{"n_layer": 10, "d_model": 128, "n_experts": 32, "router_score": "sigmoid", "routed_scale": 2.5, "balance_loss": 0.00574, "balance_bias": false, "router_logit_norm": 2.0, "lr_router": 0.000931, "beta1": 0.9, "steps": 3718, "dataset": "wikipedia_en"}
Below are experts of layer 6 (counted from 0) of a mixture-of-experts language model. Rows are named router (the router's row for the expert), up (a neuron's input weights, with its number) and show model dimensions 0-127. Each number is 500 + 25 x the weight over its row's rms, rounded and kept within 0 to 999. Numbers have three digits each.
After each expert's rows: "comes after" lists some tokens at least twice as common just before its tokens as in all text; "gets" lists some tokens that make up at least twice as much of what it gets as of all text. This comes from a sample of Wikipedia text that the model never trained on. Tokens count by the router's weight.

# expert 17
router:492554511456506468469500491488501511479498477485475501489495468500460484471462464484501504459540504459475478483494476537476518532509488486505501471487580513509518468500450500446450530488483489529495474467524516479475464524469475509524439505492519519522481488510460517510487471486496483493455483519542497504498516491511472539501476500497488493480540458526491496481550497528500507523491
up0:484515523529485495550503501511532490520478496477502483493463484496500504462502431486470496451514476515504529490505480521512483517499469498519496493505517491524492520511524503529462475543468481515524515436491502471505498535523527501454462536464481520522507490510486458523592476461498482489520500528465505479486485495521462502511533508483480516484489485490549457446525478482476475489495
up1:527538495434525467481500456490506505546518486494513536453487478504481505509458481535461494526494502511481472487499448479500503520473518466510504483508488450512483460497492499500483528501491518519507517493506508502527485496484468515462469547499521493539455507511475531485518485486495503518457530474494473491494481443486509515496456494480519482513533505547452464534541529464478489540539
up2:513526518524474488515557456547448535508481511500483540440504520516473476494462513478490486494504456480464491447444479482469516524519465504506497494449536456501482469509486534494490502515485465540481504521489491515452480505511460516499485490547515523491511499485476517523538489478491492512502507502546523538503471508482517496483513491460500508503488510501544447499538504511501491532473
up3:450520500482506482490502507519485556492539487494531499520493493520485479491485458481472503512456506501488473441508496486534520536516491509485510491476503518495462465518474546504502457527478544582518504525499439526507528492493500508532455543525460512496464477489487514508513505493444466497514478522503487508509506507479505517503495511495461527493547519547475531485502465499454506523509
up4:488527534466527527477512513474473545514498462505481500493511483519489476499449459505508543490543479478479529469453450497483530559486493495522517482481512495524506452482481486469517510507459529519487483504524466516473453504498505522535441502473509529490453520523468503524479486519510494523511484493548514449504449498500514506490487519481530502470530494526522476492530501500510492477550
up5:497512484474518506514498497511470542499455473522494466470491520516483509506467484429462468477489502538471531502500503517503480505488515483489463492484528526521525469477520528513468479498479490468451474537525490493504488531530475485544465507507518518488491562468499498495506482500479490451517505508487505486468530516510484555541551498477521498464507448490508444457519507448509513496511
up6:481496465477498521506518492559514556541535486503541505488454509496468487507484496474499506537529500507456484473537424511491497523504481516511460469484488495544538435483520514499450496521525498460557501516502492487487461517507446478494515498519494513514467479509510567487499495477514532488466458519491481498497500516519496526505524506486512520514514504539499502515533485529484471504483
up7:494512521492499446497478518473514522517446461458479545499503480500521498466477489455452533491536508508495482533531471489501501516496491520429483490485494506527506455482512516504475470490494469464469509499504510487523486521486438532496524508529531487544473526522501496511552531494506492482529519506507508480478533496536477507503473500485516483534508484524443482505551485446488511466524
up8:447549467456458489461522490481485558525515481498519488529473454501475502472488459503503466485496516496476484441497505471515510537513523530500459494504513491510526465494473493472452475545487519583488495471529468516468511495497483538492482512516524477537482496518514536508512497495502528474488486544522505507524523508487487518470501530489526520501520517521491459469516498505531519526504
up9:506494444528453444512502536533496529501506490539488546505465522489531499473460460497496466458495482501527470507494491514507512572521525476465532503464507522504499489474501503491459496526464520511523546482477498479510520529499500518510521500500502488476470482500480522515477475499468484472499508487545500473518503477507487528413490495521514511482518450484464498508509482514535464468521
up10:445541465479468499526463475561490517514511507515468493537500501507525517477471489508503533522515501463522492482478556537491471547507520499449504478442543527514482499517480509498507521512467497476487516496517520480481492511510497506518529514528520519506485481506538487506487461462482499510500500501519499434474484421539441521492496486489528518495529525522474472498500505520513479477499
up11:501582444450496459494531486521496519510477513524483517527496483506524488490480515497494502509495499542506484482518515530457507523506546547478508494528524485530528451521474519516485535522499502539496509532489477481525511473535467498508504500501512540483480543506510504516502555497455496500499467501467525462532495520443466526506517520478491484472522530478479484491516479549518489542480
up12:478566476494500478488527469480509581497482442532478514513492492486460515498482460487479515529523550474518488456491475513500490519549474488489465482498529505512491478497419486468486542506480488508454527481474482501486482534486495511478463515518514549505499510492495512490544475537481492540513489520487471487525502490499508502498499470525510487499532481483511487466546497533466501503485
comes after: ".", ",", "ed", " of", " in", "ing"
gets: " the", " of", " in", " a", " to", " The"

# expert 9
router:477512516477527499485495463446499501431492519488470521536508436509511513485495489523476440515492530537499530479523460493504491472538486484481451514471518496555508519518480494524477519484489524505504482482488507560453491475491459481501511514482532521513484557477511538482499462502512515491498549524486503462511491508469487502512446488481501488538539490527508511505528481497473483518501
up0:484474480471512534497490522494484499499466536486503528499511495494469522487508478516472482492521491509501513499481488492495514491480491499450509458504517551571488517500478501528456481476459502464531495532501461501552531557506498497493482521483518486495469471481516527517518497466553527514469516530471496485519517513492462499454483492466519570520506502499498516526469451500448505462453
up1:480511486441459471490511434460539473508531488471494486511497504548510522498467498465527482509516482547435487498528496519526504491536499505517493477436557483519499527489483499484512496535519487468509525503507481511494515464510487519489501496496522524526521497501479503544537456487488508498501508473479497483543492455447481475511541527469493477512508490523476488495552491460492494516530
up2:507449456463469515456526461524496531498476523512496532501458444488480494532535489504474480498507527520528485483469480519493522510511493491515542462485471459511495472500490494513490485521514528507515509470513509518462539496526490521510479497506534484433453550497475523490517485499504495481509499519465482468513482478489510526461531562540499466514522514477480472494544443483505503495516
up3:510532500489457506519435531490494511440530500508458525489514463529479459519469504513502469502477486494482532455462456504482495498508511492477521476485457484514508448545509505498528513533499495504521523487508496524449517517485489463527502543493504552472477545461481522516462485522534495481465530497484514488492492477513453479452501484519470470536499513509533516489518522502479496532486
up4:454517478467517479499481527493508510512518510565497518493480480478495502462488480505470499533491516479519502450512519490514495557556520533458465543494490479535460506488525479517469494497484487513532488501532518468441491513532520470498477520469484509551460502478468514486478487502478502527517520491509531452526455504482499481528460517481494497517483494515476525459515522452478540477494
up5:500528507476458506507477508465521533490497491511498528490473472497480507500507461508482476548453492534515517463510540499501490492466511521464536473468496470536478492507440467557463528516485515560493508496464508543491527514474465462483458496485479503474479525453490521512507544533513490473535489526450529501506489520489499500509488520490513510519522489517522491479547504452515496459495
up6:476519473499482499465471523437522502459479510514478488519473492489492486497500492519526470511477553502478481471550495514465519500533527467472494511469512477528487480494486533527491474473478448489506510505497503469441529481512489500522513588501505521533496527494502511509484485532517508520474515498477500461499464489474512482488539466459479490556536507516510484475516468449488512533516
up7:464547505504493467488531524444512481455490524499483533521499427479497513540504533494525471493541507497522511433516496501541485498511503470526472536485522477539465518483484522521513472471517504480511503456495484504502539512537484495509505509489494482538511496536506515502548478491460489501481503541477515459488486496526511503456493498516502507491513512518493492483542533447463458469464
up8:436544501514518485521514525471500483557506421518495533475524470483483513498520500507497484480479513511523489489499486491464490512476484459497517514463530443517452512508485497483438493495496476495505499507490487499464522485452507465469524462487511496491508510505460517513491463515492469513524490527551516480505502498478476512467517480447482469523558467499515540522520526514480498532483
up9:472489498494489549506509525478465512480479449446481538522483502474463499507506526482508500526527477493470547526493498513452500510480505505501489481479520449512495458527494496512485517493504494496522470478519475506488492471506488497519498525476526478487492552496494511467550517497500509502493537466508560411489513466517484465539496497482510494542517507523548519525562481513513489471473
up10:476490504444493551521525510480450510484509521531441509495464453516498513527476501510481451536500493511482522463510454539493467502530512499490479515490523521512478507454490474540483484530445503480530491479486507552508510481520441519495517474512520501495516523489532516466498512515506502484490509471455519503525489535486515527487471424489512483506507478493510447521494527511520484506520
up11:486505490502496482524531498474467538487514451508483537535540463488522507509480507517536484520468522519456481497539513531452499525545458497471491501414492522499480460513483500516521506494483489451516508521496525503495502483500495474524458479511516496528483553503479497493504514520488452509531515511481488491502519499489522528538465533426489483483510547543508504534495507487496524523523
up12:494481494487508496521481527500481499475510464559496576501496485534491499498457507470524498471503505502514484488535510531515505513529530501459470505458471503540467496529520474518444459505551510475526470528485522528464522484505516498462517501497490496523443508513507546495493553519477504536506473492546529502488481506497478487491486511449504519499465453482512518507512494478521458532535
comes after: " of", "\n", " in", "'", " for", " at"
gets: " the", " of", " The", " in", " his", "|"

# expert 22
router:520463510512518501509534488510476561537450499472520487498532489493513528441538521516476540518471519495525482505481481508499501498502537476488472485529521519477493534474540530507485521484553490547546508428520514501485494486487477539455498512480537482459512526496457504474528468492487493540513514502493523532548514496485499518525511498508445465518496519490512497505486467481475487512508
up0:494485552545498515548502474475474549526514481500504489472506491466472480523519524492468540530489529489515459547491490527475513513423556499475474464506482475482486465487522513516487506509517514463479506485520529530506508536484504502487483542487559512498506510533458502506474527471526528530513515477497530516540511528474506512494512494486460490519518487493516507466454502463458489501517
up1:504514547483456515497464507476448551489490524488546492485505505484512515459490483528483526478460487491493465457492453470522486498462527465504464500447459482500491523468501527509497488490493480499498454516480544498583552486529483492511498516519518445513503555482545509501508504509498506520502505490497532482514479500491507525489506527513484498498449516511498524467526504483453494501488
up2:504481506502501476521508511475489551549438519534532521493511527544504494523503516483475514506472483493451511462518500500463513529464554487505495514518487559508495522496490496486489467467547481496501510510479497479489487508514507500481521529512564471459542504514528413505521510460490484479486489541479484480516503516467449506496505523500476491496509544511526467533477504501509468504487
up3:482481522478497515553532510486506541521472469494484508499477531494465482499532495480460507473506495497489498509490478538494426512486540497468482489506487476517507497510509510502479488522531502471453490485485490472494479511492495504484543538459509498510498540476478518567532439489493543533511517504486534496507478519426493509519495508486481447538482528524490518508539476482480448511468
up4:504476488515504518505511511462527517469525483500498471464481466559510454464467496500517517573492502529516483519492483525486519490500547515510445477476535488483443547488492576508505490492511533517496525459477484521489522557503502494498486508514560532472491505481504518471520495502528499488529470466502514541500516514487473524504495475524477475515510500522503464490508535536482528506503
up5:509519534497482502536556517484463523534473492479530489487501510499492501485500532486497460482527512451522473489468460514469496480486503552466495522495495472518489551508507489510496474536476524458499516518467487521518478513479499478470461521490522491510476506499497500467504463490512547476531502475504487490558522471508482520527466495510467480528484516506529486511425540471465458501443
up6:434503537497538509506484470503465493557481471532510484488525511522524529482526516501517528514475497530527470514486500528441477514522505485492496492532524503475472480506515488514474503506515498485472529484486494445520479527514532494454518498526497521480458538497450485536530503455513517497518496438460509494517521564503493564507537504491499516513475538517505511527522475496502521504509
up7:483509458507491509502525510468466509504476471508500492473468508479474527476538511483477469524484481449500483503482494506497517481502513547515481461476495471507481531521556485497450494545486517525508527514497496496500529519486473532506466501538581506513534464459479564505533492516456526553499481501511496476531505516485545509500541494499484507523490493512471501511524481491467481536547
up8:484483516515470491511505455509470578514521507522512456493511527545492490516480489514488535501501536502526487512555469499536509537519489503467505493512517476527476525500505540535507489524509449460496493508523534486489532504571497464497496504529526501519477503471478493481498483501513520496478419500521468471536491506493520514524470505551515490543494501486490506505507520490506512486429
up9:499518485493476529538483495438480508526497503437530520497498480519470512468474514515489483534520438489491479530505443500526491468524490493482484515494505536495450523477496512453483460508529500478519519498515523480515515475483514513483511549510507542469491530535509487509535513483505513470534528502479500470509522470474479548533555527510510493514471468534485551458496495467497519513513
up10:473523493533495506491497531503461531497510481512516501527515478498489508456483508531490456523472493500507452536490492547512488487510477498502491465497505488523519507498517500509524524468520444470502475508509486468455516505500475519494516521474567533473441546509496491494511481466489519505520547474511488526524480525500473531489534504530430504489514523514504512533506532423459489480467
up11:496502491455508494511452467448463546526456478458511539524501480526508521532532521493486534488488431476472506515500531512471486477482493521494513506455471479512513500478562487508513494486483458534526526482492517491468487472501524479489511515534491511495462542513490499527497468483475559483555478500535505519489527494476473525503545512499505472491517478506508536507481475476542502501497
up12:490471487512500513525497500504462525521483503510524498505503476427489482475488489506456505521484534489480465522560471489504568465521510499506499465518509472472478516510471482527526527498479481485487549445459492500491531523506520489482500522544505515512491493496521459541558481484497522489552477558501529496500499506488480479509512513528478470562496496527492514521490461485484500540524
comes after: "\n", ")", " 0", "%", " 1", " —"
gets: " |", "-", " and", "|", ",", ":"

# expert 30
router:495507523537458481493476485468497479503483505511503477499498461512461528505506513490534493473479507477517459500529535528519476482463491490528536519487559488532496520514476469481527463501488515503482504493510472503445483476512508508502506519486489554541495502552531556555552498521498455504484480462499470534489486509479569527453481520488532493544499498526495479508501517503529523491505
up0:498525507555473533475507491480479479524451490500482494543493517483450450491512493504481497530499490486480542470476500506459506460482531440514508509439514468498510504515489523464499496501484523484516484480533474481492530525497544501485443513456497519515504488505536510550515443479477501494508455489478464498519475486472511460464523496492523522517488491485504496544549503479465497509487
up1:487519542530450479518469513486476497500511467491514532502456511521508517488522509475516515509466532484519458455514507524521484500489488469534528497492502519517452478546503486511494493505493536507483510519498512455503526501521531476472486445511482543509476503509514539580540483498517470495475443509484492484503485512479505507510504525525533537547541515495554444496512496487465505477491
up2:471498525540511496510456500452474466518458501472536512469488517520489523492499507488528460517496505547511493524534513526502473482472522516548490502505534468557452495522494502478501467501496498466521476492549495512502497540511521512474514493531525547497499516516499535523499517474532512520479446505481442465531472526513528507495505546508522483506498482520525476536527545462514530535497
up3:459497485505454449500498498455493547503502457531525463452519480530473512534457496475552501464467478527501514474507517520517484520464517529495506485485524473519495512504504523501508497475480516549474498486516484505497516503511507503475483509488484525500502477535508582521468494486502473482457522494487480490487497471454504532496491560488497486495468500547505449507444517483543504491500
up4:492496493502428515504491488490519485552498473542479536489506525458509513531507494485521478488476468504487492513545488516477496512519518506491529484498544481507496501544498481493519492457537538484491538487529487487501504516508524528474493488516512542529512516501548529553537466511510476493450473513568463490548491538482505527532498529487513477498480508491556460523521539519477512491513
up5:479491504520464483505496502479471470525497489540503490493510488523522477497484531484540494458470497520515486485521515569489487501519515531462517493510485512543449519502510463467544469553479524472514547481527516491506521470500484516521525524500495540507492471533507533541504469455506509506455504500487481482526485518481535492466503517503490478517496472550475463550501485507559508449478
up6:510512496494485421520506498465471516444508482509509506537472471538461468505508491484522517485468480511477519462484466519502531502479534546485544492538473476528533491514478517478466497481530530493465481509486506507501518547523501479542499473480481481483548500493480493517485463504499488478503509509510468534498545469519456469491476551545521480496480504513520462545494500456504494501500
up7:479518477564496476472491523443476503506525493489509507503525536519502513477498477479474508487470492426543512478527484548507510531489510492522454528499537472501503504466519539497563494494471499510506548524536497508524517525508488484527518494504525527478540499492474505494516524532500501490504506502471494509479504525456480462496512530505513508596535495473533485511518465517522504488494
up8:480509521506491460548458474478506501491524536509452505502493492525459499506542489476488495488494473526489491471478457524507523500476477528479526488537509504528487455525470511503538500507477517488492474482483510503447525470509510499416560491460499568494513511486547506474509469511479471534522489497498467483497527468550514491459522525546540494508514495523525496495506510513495503509504
up9:474510500503494482546451489466485483550503527495517494477445504514500484476457501483499512468517503520517518506502507517530538504522521490486494520474536481538482483532491549493536492495482532495534491494510517478485510519579513496511482509507521548519498515492500533481521463526458487540514498473523495488485491500481497495463488469509482454562487500515500505507503546420492537525536
up10:540526532518502487497498523484447502501440491485519495477454458528472491460511479477488501475507505499471456519525513536505494520486514489500487518477512499540506442520496547520535469507499521483490467538527468492523531503461528571491494503524509527507473530530513506538523481509497472503530486471475506468473502481557490508510477493465525489559482466491505525496515514506493534527481
up11:481542491505484475462473486467479545510509494485513495515522473547504568467505495483480490443442497466520467490483496551515473558516513510495536489484517478527481533487489489528505504492490479505511478489471506571521499497517503469466531508477545514531522470497494520521515529480527463524486504491504503513498503520485498499515491544486537511499478456515535501490499501531535506448456
up12:469498507516456413481489503487528495498476497475506505520501487497506464499515494507484504480528479501515535505506496559511529503478532520485488473535508472523479467485498481484556467494495503544490525491498474512484539521509536479482471529473471506534449506491492541496507513483428485458483512489537474467515537506438508484496499517449504498502482462550533501492506515467513511490493
comes after: "\n", " |", ".", "==", " (", ")"
gets: "\n", "S", "A", "C", "P", " \""

# expert 4
router:518504456455468540517508473514531487503522534505493525495506512554525479560479519513510533491519521526469490506499539502527485465495476522474504485527469514504522501478503511500432539509502508508469541518497538487536503488472543508505501503453499513483483473541515474495466551478495477534490474517513475485515463502473460515506518544523510488464519488526504473527475455479540490484536
up0:486474456485464479527469504514441487547477522522488528512515489528457496530482464520476510550516472497463501523553489554498508463549504535519513530475492502516532460504487527468519544492484516478464522506461532509523533502509504511482503511523560510503508504483510500476479499470503499480511500486490505479549525518506534481478548514524476516468528475516507494489498493475546525458496
up1:534509518483471505524458499497529513523534510514536519518507516550471537508491492528492486526450493543559503503503553510459499537491508514447470494527499470489464471462495490463451504484507505480498508520484484490512559487524518498496505539488494535518496505521515526501442515477504497523498463534492523479498454488513454537515461526504529489510479501487511470549546487497508500515483
up2:513550530518490479544501463514480540487491517512526533505506479535487484529529544495480494549465461516526470536495550518484508485535511486431470491538522486530500490532525493476504483490489499493470542491487495522506504497524529542489520533467515510489499480469526522515472484502502522507488504521533481461525514493517479530540535506513479495485488545581503495493457475489476491482500
up3:500512464472475503510443473514502513445486506551499491522507470504526498558475496526487537506493502497477492510523509514483493461532493518456457467486473517479493478506520540532516476516453507495484453497470511474503488482532512489498504505474498493477514495557514471520529513519452553513478465514541437507507489502534497477485525495469513537502514543492480545533499528506519468508477
up4:500482431464502504507504527512498515494521498452490534464502489480503489482505533501457500533504461480492531509467514492455487490494496522532459501521486515505492470517507517490486497522470512523473549539457478486499531520486463467505492520511509543488534465509522546488488529447490484523483444515515506483513454449478531490535544533511500530514545538510521491497497467487473480511528
up5:533505466473477482532511488496527530488505509494516508532457482506513451586513531499486521529496505530513507486497489518521472476458487506459477475471536532502500474463485537477496451497476501474478497496504503483521500533483484512498426485508494526524500471505525489514485513530480523489535489507515475536550535512506441529452513491511500523506527489493516453502505488479524454533513
up6:486485494494505501528492535466486556529514457506468500510462478511488463505464517533498515518509480467505496516510521509487490509490491522452503517535477490507507512532490514501506517510520479517503521503469507509570521506527578494463480507475523499487468453492493499527497497495546485493498490508507463485551486507468486506493498499520438519463565474508483437478485515488563473514482
up7:512514481508500519519505506475482485504517513538512539434478457537512487508482520513461528473501483498508498534444494494470455503519525474490475447538497482494515487450501505470470487518494471484490488510501497513500513497493496487508485526501534493476493489519444503507478550446489515530457503540479494491489454493495480522477538541496484509537532496487434502481532494507557494482549
up8:532495457503450490550493453526497492502510490476521512478494472507561481535489501521475499508517534469491490547494500515491489485503518481469493482480524498523524467481511523514485505526470511512475521511492544488505486484531525498509515518470501502453503465520442477505458527505480489525470435513515465479510485437458479519521530511541493528507517494495479437463517470494521488462511
up9:514517457511458481537565505481493508511513521516512522517531516499501497526474508482521496495487532486512498512492523471516524548473549480482485493476504526515551489461473496512502482497490512527453502516479474495499481479511541504510466526503512535456495523504517493475521493514525488547506420511477508463496457536471502511490498437484508532535430533477504472499533499520479483516498
up10:503478486517492483536534536478498495518509511484513533506504493487471509540482505503467553496527525486481485503489545507459473498490479462467505520483484517552489483457548514549506440481464470492522529482485528497490519493442516537480497519476503467477481495537532481499506516518490554533517493521510552446488496503518484503530509514496486446525489473516515502469492484463539467474498
up11:509505508475515461465509515524508516542507508446496534499517499485504471524504461536511516539509541498514476481528510507477507501557567476495527468504495478520480511505507534502496514551485508478448555516474559502492501484489492511440494553521549498536504496505480469520523497483517498490476524513544476495537504516522498539492529485500492522484496488533516484528496471524488463471460
up12:472543522518438515507531534475486523518521493500470493505476490494513528515494482533478509467559497479509503504504531472489496488472501558468463483489501513495522516480498483450501466494507491473504498468537523520553477520511509492500495536470516522459539501541517466514485511464517498523503478502477460449501480512484517552489563480551509537527494478495488439483499509491489497496480
comes after: " |", " ", ".", " 1", ":", " ("
gets: " 19", " in", " 1", " 2", " 3", " 18"

# expert 24
router:488459504503424446524481531470483531519482481489514513502515505483492516498534466492503522530469464508465515471515488558483529507514532477512462507454534506509475474466519506532540477505476506503465530503505511504510496495519542488458493541542507491485475503491514513504554489438510562487536486491489503488496482504498543517504471502526545502513507519503520527517486544506481487515467
up0:480512512468462495496493484509496421493499530506478473507490520488504489491535490487515501540498460506481508475495479488542515486492507515494517513489473485524486552526457451520571456464546527496502518515476465506508529475546499482469486472517465492512498490515523523490484567484512505551493459503491479528512485468492504481503527480477474453481527539520522486499460505517467521524505
up1:515556461553508516522532460546494511552496474516509527485479534505529534499490473489503524516492459523482548527496465499464501535516526495492504472486509515518480475521442494501461476474494536505496523481472536489463553456536521533491485514496527500520498494539527560523494482542530525488516473518535516537512520522512522530531500474513504508495508519499517522512483511516495529484504
up2:518516514527507514452516461512496496494512519509488547475493523496471474548485495491535481541510493495522525516488514509490521562512533506485520514490504513531521507512500486506504433485544533516493566500484520499503450463511496557495487541507509541468519494519505435526533451460484490487518491504529445493499540535491464522520518510503494505479520519458488489476490473527496512492503
up3:498538461475534469469477471500536524539511516509502515505514490497536523504503520465517510494485533479502489500531529457473455517485481507508478492519495520472560525514483496524552525514489492511500482510490504493495509526530494499523490449496495493489457509520498463470527501516501513475525525498538500489512526500498477490522489496465501519493475496448457454522419534535520415495491
up4:498509479493479495492492511517482512490540489467477541489513521532466499473515494487492489492508526526514492506486542482514515474463459495447519502535512521483520499450510516534526473515512526539534457516510494508469552470490461478505527537494468535516458454508518518536504514523488510449509498489542547515452496467464506454487455493494506492479527494494511502460430487511526494488493
up5:508519473535497534576485481478464511546490516473493517474500537498523498498534455461466483492519500509453455518487518539528483462530525517499493512468473522509514480483486529468458511517531518433488526521503537494481500530501538483537491489511520470495471494520486532532501491485481484516493498527465491479508482509476539537522504541532474471516516532530479480485510487494482463491471
up6:487514512507481504522525467496466529503483486511485466480507507484548494539555511487471461454490475466506528499486473493487479458532482515473478506513532480506517512474531506510524513539480521457485510497556487464498506532492522488514506475525484495478528504517515467480472429517498486496539511482499530546484517520513572494506504497510471459453491555528487488477494529460476492478494
up7:519533509478471523507552488470478510509497531481544511506503497483489456495505445515501524540514502478509511503473535507460503501509450482464483491482566525486517528491505485507480509528480503483481513480549498488533564542529485516525530491515516475495497479497514497532495478504498479467471447486519510532465499496499488494453484546573518514472479496492544487487489499508462522512461
up8:485480531487455497496503492490536499496539505544525516546509515509461429475498487524504500464479470506497466472542520496509530519461507483485527475505512530506452477489515501507499518492530467542467514483514533461513506465475493486500473495496517503500526542513520495528499451508494503533513502431467538467458489505471522517505507493465499512483491523502509513523525550523450535508545
up9:506483539468468550552505503477487534495499513499513532511440532488455552511520485517495490486514456525509506476478540501501519474516585494496528479487533487457500501502482465542525502511506521555496553468486491505489517548499506470484496526493496543503515522500491482510507507507543488499493449536526507500444465523518515481496460488515514480499507517481463497492500496489499507501467
up10:502539505498542498517480509474505514520482499471502554506487502451499511484472477398471545533489479493501495495569516504550511493557486472526498483487472493523487514479521534489466475484522473489500507489501507518530473486486487453468515500472495504464525525482505466504515517498494492533466509481517511529483483497508512489505475462499478512568495532533530541481475512505505507528507
up11:479518535489494488521507486525517463480506490506534493475465508486534499480555482479539508510570497532487505478522505499470509549487514494513483552490542501534458505492468433512496484538466521508499515497506501482531493524511459517503492531538483521476496492499516530505503482496524550516483513518451502450495507497523545562501533465496521540514507516531465464507525515519502526478502
up12:523526480520482503457513455492480458497483510486539496514510482521504529471475492476509515517552521503513540523473469532483482491458488478449503513494516506579486511485502448506481513519481501464497519491534534448530493514501512514508547501482523472479503488510516500555513492438566494475485517499475512444494471461498500516489471499500515504501486489471478474523480507516499481479538
comes after: "\n", ".", " |", ")", "==", "==="
gets: "\n", ".", " |", "==", "===", ")."

# expert 18
router:476497489489521517465509544475458520465472505494531485445514500501499485463488533529496484481474451497509552500513504480470494481505487463526471451512506495500551527458507508515527471476515534521487500480493505528525491497500548489455529504529458445491491551477452541499523499497502484519460479477505505522494536462538475513507504479486472477493527493540464481501486485483496476490459
up0:478463502501485549509525533470462497516530497534521518483488520514515499505492474482487469446506514499509499468522527461514495527536499475520498457481508456520545493446518526513498509534506588503486471508518491528485518523536524521466525513526497481497483495472482491517519531545463513480494495487473476449477526503530452533511496465482512482517541482542513491488501513453489497498480
up1:484462538498508491481477467488484523534522471507507472490551505501511498480515499493532478521484520521439492468491507520470473515454508521515477460483511530467479505533460458542566501496500514482488516501493474494531493495476472548478531498513494489457492478485453510530473472536482499540501471519475480529413508511504470496517498496479496488500523509524494541502507501467531460512503
up2:473522494486505481477502522519503510481503475502515491505499504509475495500513502507451502488487490456526508492466491507501477525478492456500488483516506495471465494477562494589524521516503503492497493495523465504510526500569532498470519457514450465517474522456451518525461488445483451501486472500459501490447517466450506500526501497468522460506486498497479510533511492475534526484507
up3:455522496467479459491564503531462447500505499487502539458496492481482504500497508472444496509488478521495508474519525464490484508458500490504520496508502511522541469488502530548520496470491542529469529492481489490557491467489504510513497516531478507514489508504525534551519509450480512505451447492495511489457482514501516489565511523494507528502567527514497501500516500480515488508528
up4:472480436477499510484526481505440490514506497488496569477503532479500543534474536511469501480478476524458518488480500497514494530475519470531513482475514517524497499510471497471517479471521539463503481500511505541566518501543518465488506506506477488503524521519455528467541519505480526500541498529457474508481493498495498522517523494429496491497485510515485473532539474492508471533503
up5:483469464482508482512483527513450524501513516484542538533508512487517458497461499515503471463459472509530504482486484529476511480480501496518526486545520481467495469495470490496508481507536540506480492576444531529501503495521525479494486520520511507491485569529510501526543479503490502490426446521523497476470506500478475514512501518467540512451492488500507491505464501474506492475506
up6:463540478473501501541488473525441471516525481508523523462509479499480484494506504553494499476511466535497506498481523535460494506514519491491439533543531447491525486480494492541528505487498498475530481524483482515517495467461492502508485481514532522487498491534488532478483489461496497538465495488507451520507502520501486496531501476453482549456460517524507496558525499532504463514479
up7:457457498503480526534495533472486505458533510487546467451505473520523512530485501500459479532504493507478513485468483496451509527529480469490486495525526483448475511481520514500487446503516545504527467467494505510500507485530529494492461496499491444489584538512519508509535500487442476490500461521507471476461461532523467507501482488522531502521503495502484508511490503481501515497480
up8:488482488485484495423540513469471521488513466478536474477462464457548511461487467530473500498490482560460511469465500523504524490512497511499468437492461511481502507475521491532503490485481499482474497508465469525491473491528521508504488462509458495511475513526476480546507465493492447515506465479478501479482472480506502501536512501464493534503535490530487477491500509488504508534448
up9:473491491491510533506504493515443488502522501511472516469504471475482520463513515535474515474520468547527517472427501504483511535508464485472502474510526470510515527523501495494542447493494529483496497490490501501510515522507520491443499494488511472452487567470477538508491514499515491495484434494480467527496506500510481534533467475457521550500522501545458517527524510525519482478491
up10:488480510487494521503550513533491504486516445489486502486490518458541505487488492533515515515508473486501533473505490541495491469506451514499466485493511499513488541499512516519491442480466499460526519515529495513540509522461529503496454480518469468489488492488450512544485512524492488505475457497483450551461508471516516472506523473419471534501499526495528485514524472511490478537472
up11:468477500467465538477494505503526520508525496506496497514487434508510493497494505498491505482491448496545502479532479480525503528476509494528478441487511491503539477496531525516510446484485498500484490516479505502537494488492555499484519523527475494524440504539483449517485493530501488473492517508455487500456527480494493456503538447467566479478509469512484456469549496493497496495527
up12:441520513487495512502504514484463505492488510465525519476494479497527524497492501522469488495507419485541504474471520526485522459464517487517519454505499519532521443487506504502499486492482536507472501499525491506508535477490496454466525543524507500450492519503487535565446522509467486496481492489514486441458530519488473541506505510477457470485508509463505517487501515481492517460522
comes after: " the", " a", " of", " The", "al", " an"
gets: " ", "|", " re", " con", "ri", " Po"